Below are experts of layer 4 (counted from 0) of a mixture-of-experts language model. Rows are named router (the router's row for the expert), gate (a neuron's input weights, with its number), up (a neuron's input weights, with its number), down (a neuron's output weights, with its number) and show model dimensions 0-191. Each number is 500 + 25 x the weight over its row's rms, rounded and kept within 0 to 999. Numbers have three digits each.
After each expert's rows: "mostly gets" lists some tokens that are sent to it at least half of the time. This comes from a sample of Wikipedia text that the model never trained on.

# expert 4
router:488476509485502468519499501510516492548548495482470508480494483485534489525506555525496494496484460495496426521483499510511486510539449504483486477516502491468498513478480503489491470477465486551537477462447509535480519508530525468525494503509528483501485451521524526482524473527496536535481528493488493498479511515505516518488528521512517504499515499493468477525467514479505538483492500497500533504438439531523554499494473495529510486512512486468528491550508506483534507478492464477496514528521552491494531497465528485550497467499555513480498505510575518513440538478514492518
gate0:547475497562485525471438478522473491490476507529507508430508517505489507469499537498463514553446499505522495443502515515531490499521487480504486494515511514537491489525494569491517504469475595471472504468518518480487457464535539467502512509467519533507554480485472511487504491556492485457504514465537510536520502522459547549455486518526479521500489497505504485482486487451496457517491496495484465512490514472501465497487500506480512530450505494490510516500477531521521503518523495451522497481533503522498450527498484544527521499467543516493502488461474487499485462481475524456
up0:533462486519481541511519466470495472499499471462497487519477472517503530517458545480469497495484503500517492502524498547481477524499522479497578484497507512535552462480468514527531481532515491495559526509444518562507505486504471507478518494501468523483536482529498487535479517490515500488481479475538481529524487512532549525511489512513520519524480526505492513525490510472527478489515505521476470441486530504489475509531528513471514497457468527504466512515536481559535476500497537495486493501488482484503482511556486495442491519476470515549493511441502494498490483482509516551
down0:557482464489459555497507557489478484485473499434488498496483462514515536478514498517444488526478528488543518503473502535508556492487501512540519552510519547511503535504501519498594509495478480484481530492513477498492515499482486517481496485500497472521500528527513483517527482466504510502481488472511510524510467453487485483489461485488497474483508494524554522458497519442507448508475521494547508471472480454525481481536512519500525464503469497533477556468502526549539474527537505503441517531493504502505484470528508491475488478500460476491519514491511484488553471507462463499
mostly gets: " =\n\n", " ==\n\n", " ===\n\n", "===\n\n", "==\n", "born"

# expert 1
router:512504498519493483522496496498448464560504474515467507452485500517497516506491536488543480503505485498506508508503484502529529467490506490543486443500466513519501469504473497491512494522535500454485545496490517509495478498512493511500488509497539525500519474482498500505473499535524482554505510476521444545485506485487481516496502522534472472482512476521543505479456488468498564520498493493509523507503492476524480498491459492512541514519500518450515554485513532498563509500546490562511530493473498538511483521503484472445496515560490486520488525516492503477505497485476535500
gate0:502475499513518439493482545470547487464504521519491486500482481503537479480498541465491539492504546493502505510503498522500484489500540470483516545521502506440478519474509454466538511500526487496513523545441481485530505506542489476487499476468447484471521529468482535519510487496494489475481513475500514482517523474495505543520489484513513514489545467516489472455510495490476544507480478486500526473521480507485492458452529465482519480478520518552524498444485522555497505469544514499471454490487472528488502530523502522480473491508509477447461525484455478482545535504531442498
up0:510501528520532535461488489522505501498511522465518502475521494486514507521490503530486507492479487479550545488524458473532509484459504521532502486525488485498494460547453559475499472512469487524514501482508524448549491525485503482528489561510506502502501498497490484511509470485491509524514506488448505486454503481498498484511526535507479457491496535565519530505460543532480458439503489510523496473494469510508527522455477501525497516536480487476462525537522489469477489484488468508479539482521551437509483466498467480478510525511507452495500482511531525501478500483479481484
down0:510480492511492519505493497488558508519504465496480495534475539492496497498507511469491501502521534497502494521495501509513540475522573519543508484467497524531479537497503510454485481491507491488540479522560503492516511520530483458501471465512472521515489497516551490516532483467489519508526525467515472510468529521501498468546493501444531536484481443516562550489512490487519517487498499527451487496479535521485502472516469490532503492543525529471456547528509496520496509511520491515512493537557543527503455504477547502496444528514518520499531472496508515510474510509478456515
mostly gets: " Chevrolet", "intend", "×", "&B", " BRA", " ISBN"

# expert 3
router:531533493513530481523486506519508503509484505512521520544498527491508436501512483480496469515494520531540566516470485495521514506467504510492535515505510473508502514518450494504513515492502486521460479537483491505497456505549496505477493501528517472485500514480484489521496514462496508467481472527489507511518486537485522484493471470513515487503505462490504507479491485469510437514524504482511468445492514462528516531541527532515488504509496492471468471488479513517469458484467504476500481493508480500486491472575514502438497557466466495467540469517526494487483489525476500495
gate0:516508491482498519474502514492516473495489559537535499480499525518525508490551468458491466463531475446443525477511502463512480484550481517535487509474528469502481498481521466488479540496524511513489500545527451474492540507514480550474530487475528504492522462477470428494459540449453496496563540498513500459541461488540469485439508475509481494489443461474547505520514503508479504486483531520489488482498507439510556505483511508476502525511501522477508469460489476506478529513482503504505460536499524501495451473515487491448474500509499511503464488506506473485505514552495516488
up0:554490505478494523488538499523490525504515508537524533485526518447519465493530506465461518492505539490474495494508496511480510517461522476521491519456488532537496449506496479489528503495482472473512510534510486533472513546483479545461504487494501520513492480479502515513498502510505483522514562484526479464519548508535501526450512497530489512481465522495503506539483508533468530495451465520513528464482501510489518505480479493430460521487466527502527505448499513492486525440503493498500479472503478522532476476496474462493467496504499536508451485499512504502534504511525501507
down0:497475540511484481486561493512504499475554545493526505468520510504531512526482494495511485523477452511522508520478468484553558489519554522519489478487536524495513489482485485512464503490483493467506519492471533501490446535510448542492463450494471487517474509529486532504501522544528525486468499477508481504524495524510482506492460526536506527462477516521510536512482528499510502474553537497515530505486502528522471515497487565526527493534487515519475533505498507499477525512498495462543538511521497497484481495533514557492493484528486519461558465525483525511555495534480486451
mostly gets: "ș", "borg", " de", "ş", " rel", "ç"

# expert 5
router:495503498499505567464499518512496534454504493528532512510515458475465534496487434498481513493479503482483508472514531527477474552489526505512485544507495525501489492471549520485482517507485513473479491526504562477520513485475476483511504463503437510505518531489496508481493519530457464484516502497500529483491513500524507497505493544513487525496484536488495489530475515555445504459487502517506480556519529519454492492505509485477501500489484498577487475484484479460465530492511512508463527485497478467524486493482483538535513485504509489523497483491437487528613502495525475489
gate0:488513516504492480512518526484503470480533477463470471552482506495477501458485483512469473551525499455510489547502482479501513471489434498518504515468498505525491493547530528498478468465476522554492476474493439500499520510537553478507490498490510471510508480473446460497525511502480472515521497516482473512496518507506526478547484505469497505516534498475509541481440518487478504540512526490511464491511486534527546553503483514508510543502453509520491510516517493506490568506476504494495487530525508527498477490536554518527539520483496456483520492545493465475508472484485511460
up0:494486518492559524519481471505489549522478480522522525515502527531467479500507474451450522475520472536475518495505480470511511451527510516448492498504447548470451463511489501513498520488462514524511512507524446548487498525487455498507536502525515504519486561452514518442506501492499497487490481513467517456485489499484505490524459478517529474494518468497485504497532535533488516505506504514494522483467513459477468486521546472441502515524523500524516472491495476513466482485497506523496458492528501475500499496509508497477521521500481523504499511535502538502531508468534488479
down0:489532501505532515500479476545462507505511540536478529507510474535499510529516506514517514505498502470471570478528558517475387510473466517494514527533470530530482469487488530493482491502498546505497489540494574493522484491513505492498488473506493530488510527516544457509497522492448495475505503499488520500529502501530505528531524526538490482457507497494477532464483539496510469510506525486523492527514577474496474536541511462500570501497504458504462477479502515444458468551489530532472491467489473458527484481500521496507482531513513475565519463501490508520495500495529532465
mostly gets: "mit", "per", "ified", "ective", "ject", "uring"

# expert 2
router:468466507476487488520502463476514502520501537480485435511491507559515494488512495476501520485542510541542517497508474489501526440510490486500494483499522495504487491527491481547526486504531534527536476482561433524512517509475490508485510533455518518506481494523488474509539470437534542515519478478519491492500477500481461475515519484453512492498498493536502492499569490451555453548487489506461494446534513488541465497454510487496493494496519475505530488495534479528537476525485512479545468515482495553511522517503472472473471489489477506525485509506551507474440474520486530507
gate0:513485501541480520487516508496518499530420548491503528496468542529469529514512518464520504538564524482486547509505477491504494495509521462488535526506496500515463459501498454509537506486517505492489508530520457513524463485499472459491516478506494531445503506511448459497508509462549541486523481469541493506495530539506513513540508485492491486478512525465502508530546518496515522463444480510520511508528541484508518471475508496490508572499476497503521449491506519513486468499482500509560494490538489498478496500549473466449516474523542456454540473505484514515505462516479513507
up0:490504487501547491524529514443505446547515486458502498498477506491518479516509545511493524507483528516509501533477529501510512494496527489526498557512479481528510474488454510507540480511471504500524520495481506491513456577496557526486516475507429461477466490482480489521498464491505539484495533505529540497496512500501525485494540534469505528484501478505489505478497481473494466484528465478515442512493497492511496503530518531506459512510525506466531496493527492467530499502522501523484484503512484472449520442499508539483469542516529511485493460480473469530474442510504520524
down0:492488492516502498505502474537509550486470545506522476484476477489494501460519514488517473478509457514500526476515504493491516484488497450494527519493520549519438476508538473496506498520475497517485531491536508482480524482482509502558480542541496524519508491508525516473512497540484521474501496518555500490467541544511518508486521481529494517485492530511481472524548475485494488502464488500479545535509456530482534456494508530457508479487511501533478529532478492483486516522461489508496536450510519468527516509470514482513516521487503518481481554459497513480553515505527506503
mostly gets: " and", " or", " but", " &", " while", " than"

# expert 0
router:502512504511478452474515502481501466478458480467482521473508554489491530507508561528518502508500500455455469504498501462484517483520510504465510482477477499502541519514513479477498526506487463482523554487490454470467500498479530520503500519513525499511485498522529504515476499521522490487480520509492510496521517446512490522494506441485497501513502495495504527462530501551531513500520504495518534520490500499472505495509491512490487505497514555461494552525500514547491508526507498513506471487522515485456496512484527506523515497498494511480494541460476518499461508489493496499
gate0:501536466500511550509515431491505501508447503529519471495498496505516494519495454486471552511490476516526493497475525502490492518522505545466489496490534516544504497526511557535501471552482478453473487466518473506533525515477482500525492486471508479528487532497486497504443474507517545560529501462514426473522494541465483480512504456497527498462475490548481527497493540517496495471500485498488484504518543478496444482481538495501493501493465494482529514519515480480494485491481508489515499469497493453521490518522490485508519483479478520513484500534537532523539445532531468484
up0:518538493507454477488495505508531496529464483495519476456529476493505513539523514485537524524475478523479472556468478514463523520480514498510458542435489501518497510506491496497476510516499525521554497500492509514496478501503501527530507495583515492518477489532448517465483523502517504498497504478487490460471497471520507451450509478477466498575511499491531525543517460477494503489495536492476537494493492475473548515497524553467496469461538481490484500467475536493482545504457476514522526505489469494503521491473530502546525491527544510499492509506540443519527489519492507515
down0:489494449490468505485487491521489445457509488490525523462506479475494464523475473499518505509496489539478469462496463508506496501502522485532500445532477520500488532467564535538455531512491483488482539509461487538489517484504527520529441524555519510503501476457503525485490533471494528522432491510480501484520491484503474495470487523492519510491508539484489525459508500489510505536515514513500530521481516519498512498518526464488482478495540487475475484483485496514513521517498526506503463514507528499475499532477525495504445465505423547473557487520527491554499519479498538494
mostly gets: "″W", " •", " Website", " Coordinates", " Phylum", " MPC"